Experts of a small language model: 44.5M parameters.
Below are experts of layer 8 (counted from 0) of a mixture-of-experts language model. Rows are named router (the router's row for the expert), gate (a neuron's input weights, with its number), up (a neuron's input weights, with its number) and show model dimensions 0-191. Each number is 128 + 32 x the weight over its row's rms, rounded and kept within 0 to 255. Numbers have three digits each.
Before each expert's rows: "mostly gets" lists some tokens that are sent to it at least half of the time. This comes from a sample of Wikipedia text that the model never trained on.

# expert 37
mostly gets: "social ", "financial ", "cases ", "risk ", "gender ", "household "
router:154155085092192175158104131161165122119194158116154187097151126144160094146112074101048139086135098138186141145124165132084193173138163133160172073096049171113148125134133106070093160129157131106146137128161099119151135077162180135140071079098083156133149142143145110113096094110134133114099140165088114129131164091102138131126092116088123097159118120128149149125110127157160096134118109076121177187114203157145176124167154083145078127127058151135134102136134155109167147107097180171105140108120126169163206137131092112157176123165124082080137113093156161131122190074108145189
gate0:255136113114097164179121123113138092137165191157139171123135118135126143152090127136104099122085124139119133109075126093075148144143141130148118146138140162138126156181109104143154105116142119107149115059100118130081108090168084129137125107182103054115120163108150132152119114119181138164143177128127102101132152114091111135142064140094102157138099154159122097146159085142183142109070255157119146110155129166127129121151171121096107170122201101126103157142095193117117097163191136117116147129181098145160165126118080116125088146182161094124073112114094137147132151131091153123
up0:156096110096070182146103095149106110132155194175165142127162128172135197165112117117136095143118116092134138119082123128122123137135139110134089182114131167102116159168085108128119073118162085255127113072098152123072104099150153106135149143176086119093093118144111141140115111121176158163182121131129105059133164158072117169126088171133086167155109131157134091145128112113180146114043142112124137119152083170120131125196168129157126120110171127145138159146127169121119098181201176081131114145168119136163143112087103118114123160169134070184126081083090147131135141129106164151
gate1:149255100077153129124119130106122119191157144141144106161142082110113150092117118120131116181114099093141107146084112070150145169127113122142111152194107080128079121156173119109142140126155135100156138100102144166126103111128173091154153112149134141148143119164075115159097119110139143091128082157126125166114110122106147144140168134178189116150097127104107127152161091114083151084101137255108113139109145175162136142130121105161071152172115138162132110131128090134111134109149128075147175151136135103138156128117094103137140109150138088118098165157152095119140095154130162126
up1:117149111125115119091121124143096116143093094124191139150072121124132132100130121072123142164096136082077110114100186219144146108131121145149109131110154125039182125163109124126097099109132124107255150148141099083139139139122083164161129146124113139159118164132099117082165073115133112148168185114102200104113130117107132122149095140116072122076108116172153199126109116167157124155140124096194099190080118100103126056063113140141131124141192158135123179158134124125126075141108105115142108132155070128085146128173115176122100183130174080136138092081136096102145125166135181154

# expert 14
mostly gets: "dis", "Dis", "Yes ", "shown ", "Comm", "www"
router:062161134175211156103176138148117125057180154125132173130165114138137128052131124156083090122122134127077091172099171129135154176085127123148125074171145076112133131096122138196140112116129122144126121106199129140108112148133119096108113137170154092105164089154158190112111111098062129136055099093166073138163147072150191126123105097071124092112124091134093138107075118155121098093126104104141148176135171182134137097145186112127070137123171147117131144162166102148150146103100118096079141120128088166134112132174109114151078087161149095119114139086124101085062187067098149178
gate0:255142106135149100151182091136204131139126071116110173127172107144150102118079137107114124121072168130128154098153134113084170119133095171165109141150079132139141081132100138109127135144114198128101095133126082153130156129096097157128100093096136137137108076131115184116149097124125120151079143192119116115117129130139131135127126067116126159112166133095124160126113149113122141086100250124140096076109104179085156168102148134126112065131135062097145122143162140180145146180119164198097131156168133161133097140155139083146133095131083076072127112146120125096083125097162130102
up0:132165139141123081111121141095162130120075105126118139118131159171146153088104124155132118120113144151096137131093159109115136116107136105171171144160121111171143103120180141165084092199133189255081140119084108151054167141138166122141131147098093159142140120114121147178087144105099083161115134162100065156146165135108100156170111112176174133142112089139096154072105125108106149134130090112149107111140092150130107114151188133141135105157107076127155109101137114101097122105133135094087105125089113166176120138155139129143109111122185164141157158107181178123115116095169168150
gate1:153255108140075116183096149129115109169170131164144112152135128123122131115135145061140177115144118139150123124128137131118128134137156094199141133153153112140204133123133091073060155163117169149082133147082143154137135142112157129105136124132120100108103110127085115130111123153099104201138121081175149101133129138102158078096156113112081144148135156129102190104139066088117143144154084255148145139159121114128140121122114128133120095090141117112129081045176108122138107181164103110152114110168196108102136115131062126135118101113158136109077161113170127115129150032157101126
up1:087123114169172077116135159156154148118115122103067117178125143093164137111071128086099067145101157170129102159087142113183169119098197158146153091186168122150112114149109125140109119125144096101255146154154091135143145149123130113185147149101153152140158128178098113102076073187164157106087119144057094109106115099090158090118096191135108108097112142095132123142136080160147108124129081104135142141113130155174081088138139140144160164115110077089128130186153105105143204089149087053094146168077159140108134170126142169169124172126139143134104144116113119173096167150135165153

# expert 39
mostly gets: "votes ", "Win ", "score ", "match ", "vote ", "success "
router:053151148148139145143106143154162098155186129172115147153166077190126156122124085109168103148110163104113198124097155108201148150092168084114128104197129102073139104139135132158113123076119140125135120110133183093073182155158090111129094117140109159101158111103144171097113112158161117129098111112108136134121124110094178084160102210119146119157120169125089134143101134123104148098117100079077104126083161126118161118067153138179152154132095172159104095111100079110148157137070110123113116134072100068124085097172082170162189110164197051118117160068161090133124141081117097183
gate0:243147081121109137180145154149090111148171177112113141070094126158139118114114133162098144104138101159112128166133181146137099118149116174133117097123126120133145160126137171200142109104130155136173147110114142152108156184115106142173131126162134157085141102156137088171151116098112173169089133083167056155178083123058072146142124110080082106074114155143135191136146142146118157107154236158154155081103135086079101189134124161095074119082166196120094134162115156171112149109126169136146123142124134154145129100091112082118122142151112151158149162124157130156106149087033173133
up0:100151105104085124126098133144136128143155168114148118105150092137105049108177147170124098128098159089153145179157133160135121172109142126087095089111125131097149113137134075153064110113157159255111110082179134130181117147178115142089113120131110082062064123063096135100084144129126135142151096148096145131140145086147109126118196121116119123146123118083115141135159107134164136157118090145081113116092135153130104098159099122122131090140084183122128118057058102122156132074106096119068183082111139154144095093127139137122135089175157097132177148137150103112089092153088070181
gate1:097255136082170124094134069147132123135134113116092084106169142126108129147171100158095101149110143150158119126148069151162120113146141152105135150148119161129112104192088110092157164082129128100114127130111158119149097184150095098086151109090117134143168150148118134162160145083074144117089119124118109098151126161091127128121152130093125131165135126131160141108169105103163097124169125255159097144103135114157091142129163124123118114156126091111127128123091163121105079099117055118151098124118119057171118141144129138147159173097126179066048164125108138141141125118161086136
up1:101113133020077145068134104131128122150106164148120104126163079112149127154157071152096155088112201082123128104128090114135136141124141112129158181160078175096121108218139058152117189152106111090220132106139077107157111142163084109101105118142137108170128111117079153170124133064111173097103138170102142085136120136087116118139140137091135127199170090125166134123151080138083138117150153148166133131073108055146100112158129122133106094158108114170116102118108136142101086105142069118176062099116153066186140132111171157127179133181113148141078117139183122165148131105141104142